Weights of a small mixture-of-experts language model, trained from scratch on English Wikipedia: 237M parameters, 64 experts in each of 7 layers.
Below are experts of layer 8 (counted from 0) of a mixture-of-experts language model. Rows are named router (the router's row for the expert) and show model dimensions 512-639. Each number is 50 + 15 x the weight over its row's rms, rounded and kept within 0 to 99.
After each expert's rows: a language model's description of what the expert responds to. This comes from a sample of Wikipedia text that the model never trained on.

# expert 63
router:38 43 62 61 79 47 67 37 45 60 32 38 64 63 68 65 14 23 47 55 73 52 46 79 50 57 34 28 16 59 61 55 33 57 58 39 44 41 40 58 22 76 36 75 65 41 43 44 50 58 29 56 32 33 67 61 43 54 49 40 44 45 37 77 61 43 46 47 31 34 68 54 55 55 48 60 76 32 61 56 72 42 59 48 43 58 44 46 88 70 45 56 46 61 46 55 21 69 36 31 62 49 49 61 40 46 26 74 48 43 71 64 43 46 63 84 53 45 79 55 31 57 23 28 55 55 52 43
Description: Measurement units, percent signs and direction words after numbers, such as km, ft, %, million, °N, North, South.

# expert 28
router:25 45 55 76 55 45 58 40 55 27 09 45 62 87 40 55 62 36 49 42 52 53 20 44 61 74 31 42 38 35 25 68 59 56 50 27 53 61 40 66 53 54 23 38 37 48 59 58 47 60 34 61 57 43 71 27 60 59 36 52 45 37 41 57 36 48 38 52 65 20 81 65 37 47 68 61 65 62 43 51 39 77 75 67 36 62 60 23 63 39 39 65 47 34 20 68 49 44 30 42 49 62 21 54 44 58 37 52 68 45 58 67 24 29 56 66 84 54 77 71 39 69 50 58 57 33 49 77
Description: Adjectives like national, political, military, social, and word-final suffixes such as -ic, -al, -ive, -ical, -ative, plus hyphens.

# expert 27
router:32 38 50 58 49 40 57 56 37 18 43 40 66 70 36 62 29 53 58 47 51 49 22 37 51 58 39 46 36 61 43 42 66 58 74 53 50 38 45 23 27 63 29 38 69 48 59 65 44 59 29 62 61 45 51 46 36 74 53 58 53 75 49 61 66 54 21 52 73 15 70 58 34 41 69 75 47 64 60 44 49 43 67 90 23 59 67 51 68 66 52 30 79 46 45 45 44 40 63 44 52 56 54 67 51 44 26 38 45 50 67 52 44 20 71 62 66 79 67 78 48 51 51 28 50 85 41 63
Description: Sentence or paragraph-ending periods with line breaks, section-heading closers, and final pieces of proper names such as (Roth)schild, Street, Township.

# expert 60
router:31 37 47 72 58 42 51 45 35 45 73 38 71 58 31 60 56 68 60 52 62 36 16 45 37 64 42 33 42 73 27 35 32 74 78 39 49 47 38 39 21 37 43 54 72 36 50 75 52 64 22 50 52 49 36 59 46 89 51 35 57 51 59 48 44 55 45 50 79 39 67 59 25 42 52 80 76 61 51 46 20 38 56 69 26 61 52 34 62 70 25 73 62 57 70 50 29 46 32 46 50 73 39 45 46 40 37 56 57 32 58 62 26 62 56 50 60 57 71 71 47 27 52 21 50 52 50 66
Description: Object pronouns and names after a verb or preposition in plot and wrestling summaries, like him, them, hold Wally, keep Otis.

# expert 54
router:23 35 54 55 39 38 49 56 42 40 70 32 52 73 77 63 30 59 46 38 75 50 40 49 54 43 36 31 46 55 21 38 26 79 48 51 55 59 49 63 34 89 36 50 39 65 67 68 59 44 41 50 50 45 47 34 43 64 75 66 58 49 35 49 68 62 21 52 39 30 63 61 17 68 47 79 63 66 50 58 31 41 57 69 70 23 47 37 38 59 32 61 66 52 38 56 43 41 39 40 65 63 39 53 51 32 44 23 43 06 68 55 21 56 58 56 51 22 54 54 43 27 41 43 52 59 53 56
Description: First names before a surname in credits, lists and bylines, such as William, David, Peter, Mary, Hugh.

# expert 9
router:61 54 51 78 55 43 56 52 54 54 31 50 66 64 40 59 49 37 53 10 30 52 44 57 78 60 30 53 42 68 43 52 35 43 55 52 61 52 36 50 41 48 32 40 38 37 51 60 25 40 14 62 58 31 93 63 57 57 36 44 67 78 37 31 51 40 32 51 56 46 77 73 12 55 70 47 53 48 57 54 55 27 55 58 51 49 65 34 65 94 21 37 55 57 42 65 44 70 57 46 57 82 49 46 30 54 22 28 60 43 57 47 50 53 46 55 64 36 50 48 45 48 57 16 50 80 41 62
Description: Nouns naming institutions, awards or roles after a/the in biographies, such as University, School, Award, member, politician, director.

# expert 52
router:51 37 39 61 52 48 78 60 36 53 43 47 63 60 63 59 22 33 52 41 55 47 38 60 59 52 52 60 36 47 40 59 20 70 22 45 20 35 45 39 34 56 55 50 55 50 66 58 51 42 30 67 58 48 88 71 34 73 52 48 65 54 32 23 57 50 29 52 32 53 45 54 66 62 37 57 54 70 78 73 59 34 64 60 54 47 63 46 55 84 65 73 68 42 46 49 50 73 54 70 57 68 36 70 36 47 45 40 45 49 56 65 30 31 67 71 72 41 68 79 45 43 45 61 60 32 36 80
Description: Word pieces inside South Asian, Arabic and Southeast Asian names, like Kh, Hong, -ak, -uk, -ah, -ai.

# expert 20
router:31 48 59 71 76 22 64 39 36 34 47 45 52 35 61 57 46 29 56 47 12 31 36 67 42 44 31 55 39 60 44 46 42 70 58 65 32 42 32 41 25 43 50 44 39 56 55 57 45 49 23 46 71 48 29 31 46 64 57 59 52 72 46 55 27 49 50 41 83 51 65 36 45 60 69 80 68 44 45 44 54 48 65 57 38 59 59 49 59 74 35 70 22 34 42 65 38 49 59 42 34 43 44 62 38 35 41 37 40 48 57 45 26 69 48 47 69 54 63 84 49 50 75 26 82 36 26 51
Description: Word pieces starting proper names and Latin species names, mostly in taxonomy infoboxes, as in Species: ag|restana, Roth|schild, Hor.

# expert 6
router:45 57 59 67 79 39 65 46 36 54 46 49 43 62 41 55 47 64 39 35 40 49 19 66 23 60 32 35 28 77 18 54 33 72 60 10 40 87 45 65 22 59 41 54 50 29 52 68 51 78 47 42 78 45 42 33 45 67 32 50 68 50 42 65 68 40 28 78 39 43 60 66 50 46 59 65 56 44 52 71 50 60 38 80 19 37 56 39 64 28 75 46 61 44 50 53 46 49 26 54 42 66 48 70 53 55 38 35 58 32 63 70 30 48 45 59 65 36 63 73 17 32 62 27 69 55 35 70
Description: The and possessive determiners (his, their, its, her) right after a preposition, as in of the, until his retirement.

# expert 24
router:39 42 57 50 52 53 67 52 47 20 48 23 73 55 54 71 32 48 60 40 49 35 40 55 41 55 35 60 31 65 21 60 27 64 45 46 46 40 29 39 54 61 29 55 48 49 55 56 51 62 34 63 51 42 70 42 38 86 45 64 72 64 46 51 39 59 28 30 79 50 74 58 62 44 56 70 52 74 49 58 38 22 73 84 56 18 80 27 55 83 50 57 86 76 42 46 54 47 50 59 60 66 61 69 65 49 38 49 58 17 63 43 34 34 80 61 61 51 64 54 45 63 53 26 69 59 35 73
Description: Surnames and their later word pieces after a first name, in lists and tables, like Smith, Richards, Narváez, Echevarria.

# expert 48
router:37 42 69 51 27 42 41 57 48 44 66 52 54 50 55 36 39 40 31 26 71 16 41 63 40 76 52 69 38 65 51 35 45 50 53 43 48 55 54 54 27 43 59 39 72 42 38 60 06 61 50 46 63 54 42 31 60 50 56 64 46 68 31 51 50 61 61 39 80 47 55 42 33 55 38 61 53 58 62 43 48 57 63 35 46 36 60 66 51 71 46 40 30 64 36 74 41 73 22 39 61 50 42 65 41 60 19 57 38 38 64 45 40 34 68 53 59 24 61 59 31 77 57 65 46 39 46 60
Description: Labels and separators in infobox or identifier lists, such as Time zone:, Coordinates, Rural District, Available structures, ″N.

# expert 12
router:28 31 47 52 65 63 71 40 42 49 48 39 63 63 40 52 51 52 37 43 60 43 34 64 66 88 27 60 41 68 19 42 18 51 72 59 56 63 25 45 24 55 48 56 42 50 45 52 51 71 24 70 61 44 69 24 50 39 66 58 49 57 36 50 49 47 55 53 48 37 64 70 45 51 57 54 66 38 68 68 41 41 59 79 37 53 55 43 66 63 59 35 41 28 50 97 29 46 23 47 33 48 50 69 44 73 14 43 75 40 73 63 31 43 53 79 53 54 55 74 50 48 63 31 56 59 31 65
Description: Prepositions opening a phrase after a noun or verb, such as grown on, expressed in, shot by a bullet from.

# expert 7
router:31 36 45 42 56 47 48 63 56 31 43 40 63 63 39 83 55 62 52 25 33 14 35 48 34 40 46 34 40 55 37 81 33 60 53 41 44 46 34 52 48 14 28 39 74 42 25 34 33 24 28 53 58 60 72 67 32 53 47 46 52 58 40 62 57 77 47 57 57 41 55 63 58 36 68 53 48 70 53 61 58 56 51 46 52 41 54 32 46 60 63 50 45 41 55 53 39 57 53 27 45 31 24 38 59 52 37 59 59 36 36 33 37 53 71 96 54 66 82 57 66 52 68 51 59 40 59 56
Description: Column-header and infobox field words in tables and heading lines, such as Votes, Year, Title, Notes, Image, History, JPL.

# expert 2
router:40 67 52 85 35 53 37 31 40 46 68 51 56 82 43 69 27 22 51 33 61 45 41 56 54 51 26 53 33 54 26 52 54 63 50 21 48 51 44 46 35 75 32 73 79 46 76 76 53 59 15 29 41 54 72 50 40 91 34 43 45 68 54 52 80 43 47 53 62 38 63 20 25 40 49 65 59 49 44 60 28 80 60 65 50 71 48 45 64 66 33 50 37 56 44 85 41 29 42 50 51 44 48 52 43 62 38 43 70 40 43 38 35 60 44 70 90 40 72 37 48 67 50 42 88 54 26 49
Description: Pipe and semicolon separators opening or splitting cells in tables and lists, such as | at row starts, ; in race results, list dashes.

# expert 5
router:61 60 64 72 56 52 61 63 52 34 23 11 63 77 41 55 38 13 45 33 62 39 62 39 37 55 17 62 33 49 16 58 31 81 64 49 60 56 40 37 44 57 35 39 54 35 45 69 49 56 57 46 52 69 69 46 48 43 35 59 48 42 40 39 47 50 37 49 57 49 72 49 61 41 65 33 69 42 31 59 37 42 49 57 59 39 70 37 93 59 46 57 74 66 43 64 41 61 49 49 64 64 53 51 36 44 17 33 68 49 54 56 43 27 70 46 65 27 87 80 39 39 72 00 67 56 37 65
Description: Capital letters or first word pieces opening foreign proper names and place names, often Slavic, French or Spanish, such as d'Aligre, Łódź, Huelva.

# expert 46
router:69 53 58 40 75 43 68 40 84 34 47 36 70 80 17 59 27 32 35 39 54 56 46 40 67 52 25 63 45 65 27 59 44 74 50 44 67 54 33 69 23 58 51 37 52 55 65 69 47 51 27 39 23 35 79 66 57 49 59 40 57 65 21 48 52 39 44 44 26 41 70 65 45 58 83 40 82 49 50 58 44 24 54 55 38 27 60 32 44 61 42 49 49 68 58 49 30 70 46 59 48 66 35 74 32 45 52 57 54 53 67 63 38 53 64 54 72 70 46 52 36 57 52 12 41 48 59 43
Description: Kinship, role and title nouns about people, such as son, wife, father, married, King, Dr, President, often after his or her.

# expert 32
router:40 52 61 58 42 49 64 23 58 46 67 31 60 66 43 51 16 33 45 29 63 56 46 54 57 59 26 28 61 35 28 58 47 48 65 57 59 56 35 36 43 53 28 50 50 28 47 61 46 30 52 40 48 49 36 39 52 49 62 51 62 52 24 49 39 54 32 46 56 61 84 45 21 52 79 61 73 44 60 60 26 46 59 54 39 51 62 26 67 72 42 39 56 51 44 39 42 31 24 44 56 58 54 55 27 49 60 55 54 37 55 45 55 62 57 45 71 21 82 79 47 54 63 31 51 30 39 63
Description: The articles a and an plus the quantity or descriptive adjectives after them, such as large, several, small, various, expensive, custom-built.

# expert 53
router:45 64 57 42 48 51 80 48 44 62 31 60 34 33 58 75 66 48 63 43 47 51 30 65 40 48 31 48 41 61 31 53 36 63 61 36 64 73 45 46 28 66 35 53 56 33 38 67 36 42 40 55 66 56 34 22 32 58 61 36 55 42 47 71 68 58 38 48 56 33 40 59 44 44 69 42 53 56 61 46 64 54 64 63 14 52 48 38 57 37 65 52 66 51 32 47 66 56 19 51 64 58 50 73 60 46 45 48 50 23 67 57 45 45 51 60 66 73 61 80 40 45 56 35 72 40 32 83
Description: The article the and The, and nationality or group adjectives after it, such as American, Russian, Soviet, Safavid, his.

# expert 41
router:17 55 56 63 55 75 46 59 65 36 26 49 65 57 34 46 43 52 62 42 59 35 59 57 37 57 45 31 51 68 30 32 33 48 46 69 44 70 34 46 31 49 38 42 80 31 55 57 17 50 47 44 77 55 39 49 64 51 46 29 46 44 60 65 40 56 53 38 68 52 66 71 41 58 41 49 55 75 45 47 40 26 68 31 43 47 50 59 49 67 45 34 75 62 52 64 47 73 33 38 48 65 49 82 39 65 45 37 52 32 67 50 32 30 54 56 60 50 46 45 32 53 58 35 56 49 30 67
Description: Field labels and dashes opening lines in sports and infobox-style lists, such as League:, Website:, Height, Turnout, Managerial career.

# expert 23
router:45 33 56 99 66 62 59 45 36 45 45 43 68 71 53 57 03 32 42 33 59 43 46 45 47 58 33 64 50 75 34 53 19 68 67 47 47 45 34 73 44 55 29 45 49 38 55 56 34 47 63 58 79 37 57 56 49 83 55 44 45 41 37 45 36 63 53 47 44 16 70 53 37 69 57 69 80 50 51 73 54 20 77 53 29 65 76 39 80 48 45 57 64 59 65 67 38 39 41 71 64 54 60 45 59 57 28 56 62 40 54 67 45 19 71 71 57 23 61 55 24 70 58 40 59 49 22 42
Description: Word pieces inside technical, chemical, biological and colour terms, such as sul-ph-ur, blu-ish, herb-iv-ores, chlorpromazine, plus stone, glass, cell.

# expert 42
router:45 27 48 59 71 59 66 28 38 38 42 46 75 83 30 52 36 46 48 37 47 48 55 42 66 36 43 31 40 57 22 49 37 44 65 38 48 43 47 42 49 59 37 32 55 30 39 64 33 33 41 86 51 22 66 49 46 57 53 62 43 77 30 62 46 42 26 49 51 46 75 56 22 35 81 61 60 50 58 74 60 28 50 78 46 51 66 22 74 57 56 54 70 48 37 72 34 50 30 60 41 57 36 57 39 50 28 37 66 40 47 86 39 46 73 67 59 62 54 56 54 52 58 20 48 68 50 58
Description: Content nouns and suffix endings for groups, fields and roles, like members, music, physics, children, -ization, biologist.

# expert 43
router:17 38 61 71 43 44 77 30 57 37 49 36 43 62 41 66 30 57 61 53 47 40 46 44 51 52 33 33 64 47 37 49 32 56 77 53 63 72 41 63 28 50 27 65 42 46 49 59 41 46 35 59 65 30 46 35 57 82 67 35 53 66 39 78 66 42 19 56 54 44 67 67 61 39 71 66 57 68 48 56 22 43 52 56 29 63 73 32 69 64 78 58 60 27 29 79 46 62 59 48 34 56 22 69 36 54 31 52 33 57 80 36 35 31 61 55 54 50 78 54 52 72 63 44 78 58 33 69
Description: Function words in running prose such as to, not, would, can, could, did, most, more, all, both, due.

# expert 0
router:52 47 19 66 57 39 54 39 51 21 44 35 58 40 56 84 58 49 53 42 44 42 34 57 73 67 50 69 37 72 44 63 41 69 52 56 42 78 64 49 43 67 45 52 36 44 59 60 49 48 26 38 54 58 75 30 51 64 18 52 62 45 50 43 56 50 42 65 53 48 67 52 41 62 51 75 54 49 71 54 45 40 78 88 38 46 68 72 58 84 53 59 70 58 46 59 58 62 36 50 72 33 62 54 57 74 27 36 39 24 48 63 23 65 40 60 71 42 59 57 46 63 47 36 72 69 51 59
Description: Opening pieces of split words and names (sum-, aw-, st-, Mak-), plus list dashes, table pipes and stray digits in rosters.